Below are experts of layer 11 (counted from 0) of a mixture-of-experts language model. Rows are named router (the router's row for the expert), gate (a neuron's input weights, with its number), up (a neuron's input weights, with its number) and show model dimensions 0-255. Each number is 200 + 20 x the weight over its row's rms, rounded and kept within 0 to 999.
Before each expert's rows: "comes after" lists some tokens at least twice as common just before its tokens as in all text. This comes from a sample of Wikipedia text that the model never trained on. Tokens count by the router's weight.

# expert 75
comes after: " ", "1", "9", "2", " (", "–"
router,210,189,192,167,193,215,221,220,192,205,183,187,208,186,220,208,188,193,207,205,206,158,219,197,192,237,196,213,181,206,208,180,215,190,223,198,195,192,219,185,185,222,233,180,205,188,194,231,192,229,186,192,218,204,189,238,195,220,158,203,187,232,187,196,197,224,214,202,198,177,212,188,235,204,190,156,178,202,168,192,214,179,201,197,181,216,177,197,187,213,188,194,181,210,212,198,201,196,211,178,194,196,202,192,217,175,177,201,203,213,177,275,185,212,189,210,178,203,224,207,164,180,236,246,199,204,225,244,179,164,233,212,187,193,222,196,171,161,194,205,193,215,227,218,229,182,208,220,208,205,195,185,195,213,184,148,201,184,200,185,214,192,192,214,198,220,228,193,211,243,213,203,193,217,212,197,200,217,209,199,198,217,218,209,186,182,201,193,206,250,208,209,208,202,187,197,205,164,202,227,202,182,177,197,199,158,196,212,202,197,179,227,195,208,188,208,218,160,174,206,220,191,172,153,164,210,214,167,193,221,118,198,192,199,187,188,204,192,201,179,200,214,183,204,221,171,215,212,194,208,256,164,200,227,155,190
gate0,178,161,181,228,218,216,200,220,207,221,209,213,217,241,194,213,233,225,203,210,199,206,238,180,199,209,177,212,223,204,185,158,186,188,177,208,221,209,229,202,194,178,205,211,205,213,183,182,196,164,203,215,211,179,214,176,195,174,208,192,228,196,165,199,193,208,168,206,187,198,166,222,206,204,197,197,204,179,236,200,174,204,192,216,242,170,195,212,200,226,226,232,200,224,175,232,190,186,218,198,210,197,189,186,181,227,200,231,220,207,200,195,178,162,235,229,193,192,201,203,224,208,210,224,175,222,240,187,200,176,212,193,184,202,203,231,195,191,214,163,244,217,219,218,187,222,187,222,202,187,151,203,184,213,240,191,234,203,191,190,238,202,198,209,212,195,168,206,200,238,213,201,243,213,210,186,209,189,201,189,200,178,178,199,207,221,186,214,164,199,193,207,204,226,211,204,173,200,200,188,185,212,222,220,212,160,221,216,224,169,200,167,222,206,177,239,213,206,217,230,221,224,207,235,183,237,146,240,207,187,217,187,213,221,181,198,179,182,211,220,196,216,174,206,212,225,204,192,200,217,180,198,144,190,224,191
up0,186,167,214,198,219,196,203,194,174,184,218,230,224,206,191,218,158,193,190,194,153,223,208,188,190,211,187,215,206,200,180,163,215,173,170,200,211,212,233,215,195,209,240,171,196,188,199,156,195,172,189,209,194,159,210,192,212,216,219,187,210,196,202,172,214,212,182,206,228,186,186,186,208,190,190,166,206,205,177,230,199,208,209,203,224,198,192,208,210,179,190,205,230,203,183,229,214,209,189,225,178,225,203,172,207,232,192,204,247,217,184,166,227,174,238,238,202,211,177,170,243,222,202,196,184,216,191,199,211,198,206,221,208,222,223,227,171,206,208,155,221,196,231,191,205,221,218,215,223,230,173,209,212,199,189,199,208,179,224,193,232,194,198,171,201,190,165,221,195,208,196,172,244,226,216,182,160,185,193,205,237,192,235,179,222,232,192,223,200,207,186,213,205,204,197,167,150,164,218,165,155,189,201,205,217,182,191,211,189,186,214,188,189,219,166,224,213,217,195,217,186,200,226,183,193,248,197,220,185,189,212,204,185,193,204,202,202,176,194,208,171,198,191,202,221,230,216,206,184,227,185,165,184,209,213,232
gate1,188,202,165,190,170,200,206,210,214,189,204,192,187,186,204,221,220,171,206,181,181,194,202,156,192,187,180,196,189,196,199,219,199,191,206,203,158,219,206,172,198,193,229,195,169,212,178,204,196,201,197,198,172,209,211,197,195,193,164,154,187,202,180,181,196,200,206,196,203,206,191,221,180,190,190,204,235,211,152,188,186,160,194,180,206,192,210,166,183,186,211,213,203,189,189,230,192,189,174,228,201,174,236,193,199,210,217,235,202,204,200,214,167,208,229,168,203,188,234,201,187,210,190,218,216,210,195,223,184,220,212,192,197,169,186,164,213,229,207,215,217,187,215,197,210,170,189,184,228,197,170,139,184,183,188,186,183,209,215,185,222,226,189,197,201,182,199,174,215,217,224,189,181,194,180,189,195,213,172,206,242,198,167,179,201,230,203,187,230,199,162,200,249,184,246,203,193,176,186,212,197,220,183,197,197,160,194,155,183,211,177,236,241,194,195,202,181,197,169,227,183,223,258,227,191,192,215,236,194,178,192,233,155,222,222,200,225,228,194,201,209,164,193,211,200,181,189,205,188,243,218,193,189,166,205,194
up1,201,168,181,215,187,196,203,203,208,215,188,176,182,232,182,182,200,175,209,190,174,227,186,181,197,226,171,232,218,185,198,221,162,171,228,183,227,213,228,209,228,228,197,172,206,210,183,216,202,182,209,190,199,186,212,219,224,203,225,205,197,189,209,174,191,168,169,172,170,202,210,175,179,184,202,173,166,211,185,221,178,201,182,204,185,179,234,185,224,207,239,197,272,217,199,252,168,221,195,217,212,162,215,225,147,216,213,207,189,203,191,199,186,205,192,185,199,209,204,219,210,243,200,207,190,228,195,195,191,192,225,187,183,200,200,206,211,203,169,204,196,195,210,198,215,166,200,195,225,214,174,196,211,158,184,191,202,181,213,188,212,169,174,209,191,163,199,185,204,157,205,185,187,198,142,160,207,215,196,202,208,212,206,211,199,198,237,240,187,183,209,222,198,223,218,221,218,195,185,164,193,211,232,230,185,193,198,206,193,184,212,186,207,184,170,200,201,200,150,196,192,213,194,206,223,221,187,223,193,219,190,216,202,223,186,179,228,210,216,189,215,233,232,227,204,212,217,216,203,207,206,224,192,173,203,255
gate2,195,221,213,154,198,185,167,202,191,193,190,193,217,207,176,212,206,221,195,221,190,204,219,210,211,169,201,229,153,165,203,185,192,175,179,218,200,204,182,161,164,195,228,213,213,205,222,212,210,213,192,194,194,239,176,220,183,217,178,193,207,173,194,204,199,213,185,216,179,248,193,203,191,190,195,209,199,191,229,174,209,168,212,211,192,206,172,204,186,212,212,228,186,215,177,213,214,204,185,179,242,206,222,205,199,233,173,183,185,161,212,210,197,175,230,175,212,213,193,183,187,208,192,147,188,192,213,212,250,196,172,180,171,197,201,207,188,193,187,195,204,154,233,225,188,232,219,181,183,183,206,203,181,204,231,198,209,222,205,223,196,253,230,215,177,196,196,226,226,196,180,242,173,204,204,202,231,187,233,159,202,191,176,188,244,177,202,204,184,206,233,197,223,227,186,211,235,185,194,206,176,186,192,175,246,195,200,187,214,204,240,178,199,185,210,211,195,197,193,209,210,232,220,183,195,179,194,202,205,196,199,169,196,219,221,204,227,177,194,232,163,213,170,214,170,198,241,231,184,213,196,220,191,222,189,197
up2,199,179,180,187,214,179,230,179,218,214,208,240,202,154,210,214,179,184,175,194,192,187,172,193,204,201,214,184,204,205,195,216,231,244,203,171,194,182,180,205,218,206,212,226,195,228,215,187,222,203,192,194,209,140,222,183,252,178,213,210,206,211,216,145,193,183,208,193,195,210,223,191,211,235,194,197,193,226,189,193,238,209,184,182,213,180,204,178,201,225,154,231,200,209,227,222,212,208,211,205,197,222,192,191,200,224,186,180,177,200,211,189,182,217,153,227,206,200,171,195,219,194,197,237,208,198,189,209,207,216,218,201,208,207,202,199,207,227,248,206,181,190,195,189,223,198,192,173,203,208,154,224,246,160,182,212,217,231,212,186,205,194,205,196,195,179,220,199,210,204,212,181,209,203,196,234,183,193,182,189,179,224,238,169,180,195,180,215,205,196,232,207,208,194,160,167,179,171,195,201,223,214,187,216,170,202,204,226,182,212,212,197,182,233,189,151,173,223,201,204,218,173,183,204,239,220,190,207,224,205,188,203,193,176,198,227,194,192,212,227,192,173,226,199,221,202,195,155,212,210,184,158,219,215,214,153
gate3,193,219,183,211,192,205,209,217,165,232,193,205,234,196,202,190,208,219,164,220,207,202,205,221,222,233,184,192,193,212,236,228,190,180,194,203,204,200,190,180,189,179,185,196,235,213,183,214,203,212,184,202,225,209,164,224,224,213,186,192,162,213,173,196,200,232,235,239,211,206,212,198,213,204,221,225,205,166,181,170,181,156,207,202,206,168,171,207,191,166,219,181,182,215,187,191,192,208,198,235,191,197,174,181,200,238,199,200,210,168,203,216,170,248,207,171,198,247,207,204,196,193,213,194,182,190,187,203,203,210,189,167,184,218,204,211,193,211,202,185,216,182,193,222,201,230,191,247,181,186,190,196,175,216,235,215,213,220,166,233,169,250,201,235,193,214,227,186,208,213,207,214,245,187,214,219,215,199,198,215,194,233,166,133,225,196,202,209,220,199,170,229,193,222,232,198,210,235,190,226,195,185,206,199,188,178,219,202,242,200,185,211,225,194,214,208,196,200,201,196,207,193,212,221,182,204,184,204,231,167,196,200,197,190,245,184,195,205,192,200,204,167,182,172,230,207,210,231,194,214,207,173,174,158,210,182
up3,209,232,203,208,195,191,213,238,156,215,186,220,200,190,219,200,212,203,175,176,205,205,210,193,186,225,167,215,186,179,210,211,193,196,215,208,193,207,207,178,179,179,207,166,225,235,178,191,206,223,192,201,182,185,189,212,211,208,205,214,194,212,168,213,208,207,217,206,194,199,219,172,206,220,211,186,221,178,166,213,195,192,216,217,212,153,181,184,208,197,208,208,209,228,209,183,203,202,192,210,193,196,197,195,203,217,193,192,199,163,199,208,164,254,215,177,224,227,225,176,175,189,213,199,176,229,202,222,184,200,214,157,195,227,219,227,168,199,207,164,176,196,194,226,226,222,190,231,204,211,214,190,185,212,208,208,197,216,184,211,167,230,190,260,212,212,239,192,200,206,207,192,216,204,200,202,204,208,193,217,217,238,156,164,249,213,186,195,194,219,140,236,178,232,197,199,208,213,185,240,187,182,205,211,205,179,202,189,222,232,166,208,212,212,208,196,184,172,214,193,183,165,194,209,182,198,183,188,240,188,190,204,192,196,214,165,185,193,171,183,182,167,161,186,227,214,221,250,200,251,205,167,217,209,201,180

# expert 53
comes after: ".", " |", "\n", ")", "==", " =="
router,224,175,224,192,234,213,218,165,204,187,224,200,181,201,221,217,245,198,216,149,208,232,133,194,206,192,205,234,203,191,219,202,180,174,194,182,229,184,221,202,210,214,198,196,204,221,221,117,206,210,211,211,182,200,205,172,210,189,188,228,221,229,213,179,224,185,179,208,224,214,188,224,184,225,192,177,173,180,218,206,193,205,214,173,216,208,195,186,223,229,176,175,194,156,207,179,198,182,174,228,185,198,204,215,194,206,185,196,177,206,221,193,201,186,217,179,206,190,206,195,193,219,222,176,209,215,205,230,216,179,224,229,215,203,212,212,206,177,205,203,203,180,178,159,218,209,220,189,203,185,222,220,206,175,209,228,190,213,189,229,208,209,195,127,201,198,200,198,178,182,195,200,154,227,205,232,192,161,173,211,186,185,210,206,226,224,185,223,200,171,171,237,191,214,178,187,202,205,205,199,201,198,200,191,182,214,216,167,162,196,146,178,203,199,208,191,205,205,190,195,151,199,195,223,209,222,237,184,186,194,207,186,218,191,212,243,195,192,197,194,188,189,218,200,227,205,191,210,177,191,196,204,203,223,221,190
gate0,234,202,219,217,203,233,219,179,190,212,198,188,209,199,204,149,223,247,191,209,213,228,182,177,203,226,175,204,212,209,190,201,188,252,228,175,203,187,236,184,197,200,185,190,197,182,207,197,159,207,214,171,192,211,197,217,220,200,209,183,200,210,201,208,178,200,220,217,189,189,196,219,170,214,229,198,195,155,187,225,197,169,218,207,188,180,216,184,223,214,220,216,201,196,184,161,192,230,200,191,193,235,213,238,206,165,231,218,174,204,213,211,190,182,230,188,181,217,199,187,198,209,178,204,200,223,198,194,181,207,177,204,207,174,172,232,204,239,174,180,203,192,197,216,223,198,209,222,202,193,142,167,192,244,217,237,235,207,213,210,206,241,195,188,198,165,178,174,162,184,230,177,231,189,221,207,179,198,197,154,176,165,177,190,188,174,201,205,189,179,227,182,208,215,207,209,224,199,212,204,186,217,204,173,162,180,184,196,229,169,202,199,213,204,169,206,225,205,227,193,184,185,201,229,222,172,199,210,231,178,193,189,220,207,198,208,175,208,210,226,194,139,186,194,196,182,185,207,209,199,223,204,226,201,225,195
up0,218,207,231,206,184,208,211,167,210,224,198,183,182,234,180,198,226,252,176,201,201,217,211,195,228,170,189,186,200,214,184,202,189,244,210,186,186,193,190,193,179,205,204,225,237,177,184,192,203,193,180,191,205,201,199,207,202,215,189,195,193,204,199,186,190,205,197,153,195,163,222,196,199,194,238,220,199,175,211,272,203,177,214,228,185,162,210,213,217,182,176,210,211,196,212,191,192,203,167,207,191,198,206,259,183,210,227,188,195,197,205,199,177,207,260,194,204,185,244,183,198,179,197,215,226,199,232,202,218,203,186,204,204,190,229,221,196,193,199,202,205,227,214,197,225,205,221,179,199,234,185,158,188,211,206,244,229,234,210,178,174,261,200,177,231,194,193,220,188,173,206,217,211,219,212,229,180,211,206,191,204,172,161,192,214,221,184,180,207,189,219,201,185,190,198,174,200,183,163,202,190,221,197,185,155,235,190,188,207,176,184,225,171,197,196,190,192,214,200,189,194,170,188,232,228,199,220,208,234,192,213,176,219,190,184,195,190,211,171,206,217,183,223,160,190,204,209,204,202,218,189,206,207,151,231,198
gate1,213,186,201,199,201,228,235,198,186,180,178,200,179,167,227,215,219,203,193,193,216,206,213,200,176,205,175,216,207,215,205,190,201,185,237,209,171,173,213,170,250,186,208,170,210,212,213,192,212,172,191,213,190,191,160,213,206,197,200,183,173,214,189,205,184,212,165,220,182,203,184,240,196,157,178,172,207,193,222,177,199,187,181,198,223,197,196,183,205,167,215,184,186,200,182,200,201,219,197,193,185,201,215,176,199,185,206,183,151,196,207,184,191,198,242,213,213,215,227,243,192,155,197,216,174,174,214,220,216,211,170,184,181,215,225,221,226,187,205,217,195,209,217,189,183,186,212,177,206,240,164,191,219,196,206,237,182,192,238,211,210,197,229,202,182,168,190,160,201,192,196,196,216,203,176,231,206,222,191,232,187,202,181,224,171,195,219,188,183,177,211,206,175,210,228,192,177,189,176,211,213,229,203,194,182,184,207,194,190,210,198,209,198,194,149,195,230,225,181,201,191,184,171,208,247,179,194,215,221,215,218,236,180,213,196,195,189,163,193,227,207,154,231,143,179,209,186,208,181,222,232,196,189,172,152,197
up1,174,195,206,214,204,179,189,202,219,208,227,216,246,214,193,207,182,194,224,213,168,203,199,177,231,201,211,152,246,237,207,216,205,204,188,203,208,214,153,205,183,204,200,217,183,221,179,214,202,219,196,183,182,223,198,197,208,194,174,209,239,185,196,191,218,219,204,169,217,222,207,196,205,234,233,230,194,194,177,217,217,172,221,226,187,156,229,219,185,183,189,210,182,196,231,192,195,169,198,195,195,221,188,226,190,228,181,179,231,184,189,185,204,220,188,196,213,198,164,188,213,233,182,186,205,220,192,186,210,196,216,226,207,174,186,186,210,212,193,187,176,208,199,214,211,182,204,192,212,161,217,237,182,226,175,159,227,194,174,189,192,206,194,197,225,207,209,220,140,215,160,212,187,204,197,191,179,173,224,211,197,234,238,179,187,197,230,208,211,209,199,199,218,183,218,212,203,187,197,202,183,185,198,192,208,246,201,192,199,202,196,199,199,227,237,199,213,201,181,217,193,197,208,173,175,218,209,232,200,174,204,195,189,202,196,187,189,221,195,187,218,246,205,217,228,121,193,203,233,225,150,218,216,221,240,207
gate2,192,196,185,210,212,195,238,177,194,227,238,186,210,231,201,223,225,206,227,213,197,212,189,201,248,198,198,221,188,215,207,222,217,204,228,219,216,198,196,176,200,187,168,206,177,192,172,224,224,209,190,164,197,201,139,173,199,207,207,168,223,193,186,213,176,228,202,195,173,168,204,205,215,182,211,207,188,197,199,177,151,166,230,169,169,164,217,228,213,189,238,200,208,218,203,200,208,170,233,233,198,239,200,227,194,190,193,199,210,196,216,153,196,187,204,205,168,218,215,209,200,237,196,211,150,199,203,203,181,204,228,150,207,170,230,208,183,210,176,240,211,202,201,185,200,179,220,199,233,208,191,206,177,210,212,197,233,193,190,236,186,226,216,212,217,187,223,187,194,224,207,182,162,229,197,183,164,216,214,208,178,197,199,202,199,216,187,206,220,180,186,210,189,157,181,202,233,189,187,191,195,228,209,219,178,172,195,200,201,177,222,169,249,199,212,200,173,187,204,199,172,215,190,221,187,179,180,230,186,191,192,228,209,202,193,186,193,183,204,237,196,224,191,217,200,245,207,204,210,206,198,216,205,200,218,176
up2,204,185,217,197,224,186,207,209,201,210,187,184,201,220,205,206,202,183,207,199,157,193,180,198,187,167,204,208,209,219,230,195,275,190,216,198,209,204,206,209,184,191,192,202,196,195,170,194,214,203,197,188,153,203,194,198,223,221,202,171,239,207,199,211,162,209,195,186,165,186,195,190,201,175,211,232,194,181,199,210,179,181,213,219,176,151,201,234,213,188,194,214,224,211,203,183,193,180,208,223,217,241,189,256,195,184,197,199,188,214,200,167,209,187,207,212,196,198,237,168,205,213,196,230,152,201,163,206,233,186,195,195,190,171,202,221,175,218,188,232,219,231,204,175,197,188,206,179,208,202,188,214,178,210,207,184,244,192,213,188,199,212,171,214,196,211,211,210,183,210,244,146,192,235,204,229,159,217,198,192,190,174,208,224,200,228,140,191,205,220,215,199,173,167,166,205,202,224,208,158,210,213,169,204,194,205,224,191,176,190,217,156,219,184,190,188,175,200,191,223,197,202,187,187,189,222,164,199,209,176,188,174,228,199,197,196,200,207,169,213,186,226,225,207,212,182,202,212,163,228,198,197,219,216,214,170
gate3,201,179,216,218,201,210,194,202,202,201,181,213,210,176,196,179,214,198,205,190,193,199,214,165,192,171,190,194,233,235,182,221,190,176,178,199,187,186,226,214,191,205,171,200,183,191,201,180,211,182,157,228,199,184,194,173,234,189,196,203,232,221,179,176,186,204,174,174,187,195,189,165,175,211,194,216,209,177,160,179,174,197,209,206,184,189,195,224,233,204,178,172,227,187,183,225,220,197,249,169,184,207,213,209,208,210,239,180,203,208,172,182,162,201,238,194,220,207,217,187,168,196,192,190,222,226,215,223,188,193,183,151,185,182,185,183,233,209,217,157,161,188,189,186,184,211,206,229,181,204,183,212,196,193,184,218,191,190,168,189,199,215,207,178,192,209,195,261,188,214,183,196,202,177,228,215,192,177,188,186,197,187,219,190,207,197,212,180,178,216,178,193,173,215,190,200,181,178,193,185,194,209,195,171,185,182,184,155,184,215,215,254,169,195,211,185,200,213,204,209,219,165,217,256,164,223,201,208,242,177,186,203,209,199,233,195,163,195,195,218,238,191,221,188,197,213,214,193,247,227,190,196,204,213,235,210
up3,212,197,182,198,205,254,189,191,203,192,202,186,176,175,189,218,226,243,194,224,216,174,184,232,169,218,232,202,201,189,256,183,194,184,178,203,161,211,209,205,196,194,212,234,191,223,215,188,197,201,214,216,219,178,209,214,213,198,190,193,211,188,171,220,188,221,192,210,253,205,226,195,172,199,185,185,205,214,189,205,185,191,180,164,183,226,217,175,190,203,206,206,219,190,202,200,213,151,182,197,193,207,219,203,193,236,197,168,233,214,225,239,196,188,224,225,215,218,201,244,212,170,199,191,216,215,193,206,193,229,179,208,220,172,200,238,204,218,200,237,182,179,183,185,209,186,210,199,208,196,224,172,205,206,152,206,213,183,179,225,191,240,198,176,206,253,210,233,211,190,202,203,196,180,231,217,233,227,167,232,180,207,205,205,212,204,178,177,207,168,190,221,198,209,212,182,204,208,191,217,170,191,185,193,220,181,215,192,183,231,203,229,207,230,233,218,179,209,245,186,204,230,200,202,233,183,214,186,223,224,206,212,194,206,224,226,192,185,183,217,202,223,181,189,168,206,201,164,221,196,155,187,169,191,183,208

# expert 69
comes after: " ", "2", "|", " (", " October", "{"
router,237,203,207,191,215,222,196,194,213,232,193,181,202,217,213,169,190,245,191,204,183,199,229,227,184,200,182,179,209,186,210,172,210,183,222,206,179,219,207,195,173,190,223,180,184,196,237,190,206,179,207,216,187,200,196,193,189,194,191,210,208,186,207,194,199,191,216,155,185,202,189,191,231,211,196,195,211,193,191,183,215,195,156,207,177,243,191,201,223,219,204,201,239,186,231,221,162,198,211,202,215,198,211,188,189,188,199,195,211,189,169,216,223,186,171,185,208,177,221,254,227,206,188,204,196,205,225,194,154,177,224,258,203,227,208,189,194,199,175,225,198,205,224,237,236,208,200,172,239,204,212,202,188,211,225,177,168,183,226,176,204,193,171,200,232,196,188,242,232,208,225,198,178,188,216,203,230,190,222,163,182,210,213,210,201,234,189,243,219,200,202,189,194,192,217,190,183,168,212,196,186,154,201,209,231,185,206,222,248,188,198,170,164,180,193,235,180,163,180,225,231,180,225,181,195,203,219,195,187,209,222,179,234,165,205,222,211,219,177,173,203,201,194,207,208,170,189,203,208,192,233,196,177,188,185,194
gate0,186,191,208,187,202,236,229,188,201,216,222,201,196,241,204,161,191,219,196,166,188,214,151,199,200,226,190,211,169,196,229,208,202,210,239,200,213,237,170,171,213,186,212,229,226,202,184,180,235,205,218,220,220,186,160,225,186,201,192,225,168,210,230,223,197,211,174,205,170,182,204,193,184,201,202,186,196,170,187,172,240,202,182,199,209,210,194,180,176,154,180,178,184,167,217,225,210,205,205,201,186,193,218,204,201,165,218,215,152,186,136,226,224,204,205,176,193,209,214,213,194,197,209,180,218,222,232,184,194,209,205,224,205,189,207,204,242,200,169,182,213,191,148,182,222,213,190,208,206,197,246,213,179,176,217,194,181,210,180,199,194,221,196,216,208,208,214,212,213,193,232,183,224,192,224,155,187,241,231,203,227,183,203,197,195,194,178,182,210,214,188,176,230,211,226,196,217,221,179,214,240,219,202,218,192,236,186,202,201,200,213,186,193,195,214,197,227,204,219,217,208,197,220,228,218,189,190,170,224,234,229,181,191,198,207,187,209,204,219,202,159,187,210,218,195,199,214,215,221,222,204,191,201,172,227,173
up0,222,200,242,213,243,196,190,191,200,188,206,233,190,196,206,205,213,199,188,204,180,182,188,148,176,175,202,152,186,206,205,235,178,194,176,181,200,177,215,176,206,210,178,186,186,191,194,197,181,209,207,226,227,196,228,185,206,203,197,203,188,202,185,167,194,244,226,198,200,234,188,188,226,211,206,172,208,214,259,175,199,179,206,202,203,167,188,213,207,204,200,218,212,201,187,179,220,184,195,185,198,182,211,238,201,226,189,141,184,170,216,198,204,210,186,239,188,191,230,142,217,216,203,240,209,190,204,196,196,192,185,215,204,192,181,216,194,211,193,190,186,213,193,189,199,236,208,200,176,224,189,167,180,231,196,177,201,233,224,208,148,195,222,214,185,193,192,197,190,193,248,228,182,178,196,219,190,224,205,168,196,203,170,249,207,193,201,159,195,207,232,211,197,192,223,237,189,230,220,183,198,199,198,195,202,189,214,206,191,204,217,148,181,208,209,179,202,177,179,229,218,202,174,189,162,232,208,225,187,216,182,193,203,226,204,188,226,185,161,204,212,194,180,218,163,215,176,202,209,238,200,206,193,213,187,213
gate1,226,207,204,213,210,206,223,222,225,191,199,200,178,145,193,182,224,215,195,244,210,163,167,214,209,205,190,186,146,225,194,225,208,198,205,215,177,228,219,196,173,190,207,223,190,206,182,194,210,188,184,219,201,181,201,221,249,193,200,212,177,214,200,237,164,224,193,205,204,195,190,208,208,192,205,208,219,172,232,186,178,191,187,212,195,215,212,226,178,214,230,228,216,201,178,233,194,197,195,199,198,201,214,217,221,184,207,204,220,145,188,223,195,181,230,186,196,196,243,174,210,202,214,208,187,170,201,218,198,183,229,191,204,225,193,178,216,237,161,240,199,194,205,187,210,172,226,227,232,138,227,189,211,210,192,215,172,191,186,198,205,188,202,213,188,189,164,214,218,183,206,181,187,201,194,191,192,215,194,182,188,195,150,192,197,193,189,194,212,177,218,226,162,205,211,183,214,212,179,180,201,206,183,211,204,203,209,245,207,203,195,204,209,229,148,201,192,222,149,215,161,231,246,231,205,217,174,232,170,204,223,211,210,229,224,204,225,189,192,183,211,174,191,223,203,213,187,191,221,193,209,204,205,184,191,213
up1,212,175,213,189,189,223,197,212,210,181,217,201,213,152,197,235,200,221,218,193,170,231,207,252,246,187,194,204,215,173,182,203,206,230,216,224,198,178,193,152,209,185,209,244,177,206,170,193,241,173,223,189,219,196,181,182,197,153,180,186,187,212,196,227,179,161,197,189,165,191,195,223,200,169,240,191,165,191,234,192,210,202,188,212,203,203,177,165,209,178,164,205,202,198,193,221,188,188,195,197,184,206,202,219,206,164,193,220,216,219,168,181,162,198,199,190,248,189,188,204,207,194,193,196,227,186,224,222,204,197,198,219,196,181,214,202,212,165,234,185,174,183,191,190,213,191,237,183,219,174,215,215,197,217,194,219,210,167,180,216,210,181,179,206,200,211,193,219,214,231,182,211,195,188,193,171,176,216,204,207,204,199,217,212,199,204,198,233,178,209,221,189,219,172,226,182,196,169,176,206,247,183,195,215,223,183,203,233,221,189,165,222,184,218,177,192,187,229,229,197,215,207,197,200,219,197,134,188,181,209,187,223,193,171,214,233,180,193,201,206,198,204,169,191,166,219,214,210,223,188,204,200,224,213,189,180
gate2,205,182,193,186,205,183,216,191,194,198,203,193,220,219,202,191,223,176,203,219,234,181,233,174,187,219,197,184,178,243,207,218,190,189,231,224,192,189,186,199,182,188,182,206,225,174,190,192,245,213,193,194,178,203,177,220,174,203,201,225,194,232,196,231,189,207,171,194,189,234,220,234,215,222,187,246,210,219,220,197,179,216,178,219,172,184,237,210,195,187,205,190,174,178,231,176,178,231,205,221,215,191,215,193,238,203,201,163,230,218,219,216,199,207,199,214,192,184,208,234,184,192,215,205,177,223,230,178,205,184,228,212,210,203,225,186,199,216,151,223,231,190,173,199,196,218,185,191,170,176,169,198,210,242,177,234,200,213,179,218,187,210,207,152,184,188,195,231,202,201,224,214,166,188,210,233,228,206,175,231,223,187,180,222,195,196,201,186,191,194,184,153,200,185,233,223,203,154,189,176,207,164,201,204,231,215,187,216,231,171,196,221,221,173,192,234,197,193,201,246,208,185,234,240,195,195,215,213,192,200,185,173,212,194,206,183,180,233,183,199,215,186,215,188,173,222,207,205,200,176,207,174,189,212,187,197
up2,176,199,168,217,181,216,174,175,210,234,180,215,219,215,191,223,216,219,234,206,131,224,212,226,212,203,228,166,215,182,183,194,201,208,190,235,192,191,195,193,189,199,186,217,196,180,203,204,229,200,144,197,184,203,217,190,199,176,190,182,204,206,192,159,217,169,180,209,188,186,192,192,220,169,198,207,189,186,185,233,192,184,220,210,191,180,225,150,220,192,212,176,206,213,222,210,222,190,165,202,207,231,190,195,222,163,215,192,232,197,241,186,205,217,201,217,174,170,215,162,176,209,175,183,209,230,199,243,206,193,188,254,181,173,195,195,189,210,202,219,181,170,211,223,168,234,192,205,209,226,183,228,177,179,201,193,191,211,229,229,191,219,213,199,205,199,185,179,221,230,197,189,202,201,194,187,209,184,178,161,185,195,229,181,208,189,211,217,194,161,204,208,203,205,195,181,203,196,183,236,194,205,198,214,176,197,198,213,200,198,187,245,175,196,184,209,176,185,181,231,215,180,190,185,214,162,190,189,224,216,212,205,165,210,184,206,208,192,184,210,241,176,198,222,188,211,225,191,200,193,213,201,183,191,264,168
gate3,233,197,207,186,234,205,201,252,188,167,197,203,233,230,218,226,222,220,195,201,208,222,206,219,224,214,178,193,194,190,216,220,187,189,199,200,178,191,226,198,174,186,229,194,215,232,198,198,199,204,211,192,213,180,183,214,209,180,180,188,196,205,204,186,176,217,212,191,166,200,181,206,240,156,239,202,190,174,217,226,181,202,185,215,230,183,210,230,212,172,229,222,207,206,194,199,139,212,208,217,150,234,274,182,220,211,191,182,222,212,194,222,231,223,207,196,224,240,231,223,206,212,188,194,213,187,218,223,154,186,206,186,193,224,169,195,189,215,222,194,199,197,209,195,197,207,199,205,216,177,201,153,182,211,178,201,236,222,172,187,204,205,223,219,218,190,193,183,205,207,201,183,169,171,196,188,169,198,207,161,179,198,173,209,199,176,209,176,224,178,190,171,212,165,229,200,207,198,163,192,193,192,180,210,217,223,186,221,184,196,194,212,219,190,216,213,213,188,162,191,182,230,186,198,188,168,180,245,182,224,178,185,210,204,200,198,213,202,198,171,203,195,179,224,219,232,200,217,203,192,197,199,171,221,172,209
up3,192,209,224,173,204,197,219,187,186,203,207,218,203,169,211,194,251,198,205,216,214,196,206,208,192,218,211,194,196,181,209,186,210,192,238,219,191,188,175,199,231,203,180,190,220,224,209,174,211,208,177,213,200,202,200,186,170,183,164,217,173,215,245,211,203,166,188,205,201,209,205,181,210,216,221,192,195,199,191,211,183,195,192,271,194,167,175,160,179,206,157,207,150,218,184,164,187,185,199,187,145,193,205,178,180,182,210,210,232,230,189,198,219,196,182,215,198,210,197,228,184,164,222,238,227,234,202,201,204,205,180,182,181,204,159,211,191,199,206,197,217,220,225,185,173,204,219,223,201,178,159,217,182,230,194,210,216,159,223,206,180,188,198,195,194,224,184,200,189,241,223,212,204,206,181,215,222,189,198,194,206,169,208,201,192,208,179,164,170,198,170,184,199,172,208,205,233,154,188,230,177,201,210,217,227,171,211,174,184,207,227,187,201,174,205,206,174,219,179,236,243,186,171,206,180,196,210,206,146,200,178,183,196,196,234,209,209,218,182,207,197,207,191,198,177,211,176,201,194,203,174,179,171,196,195,212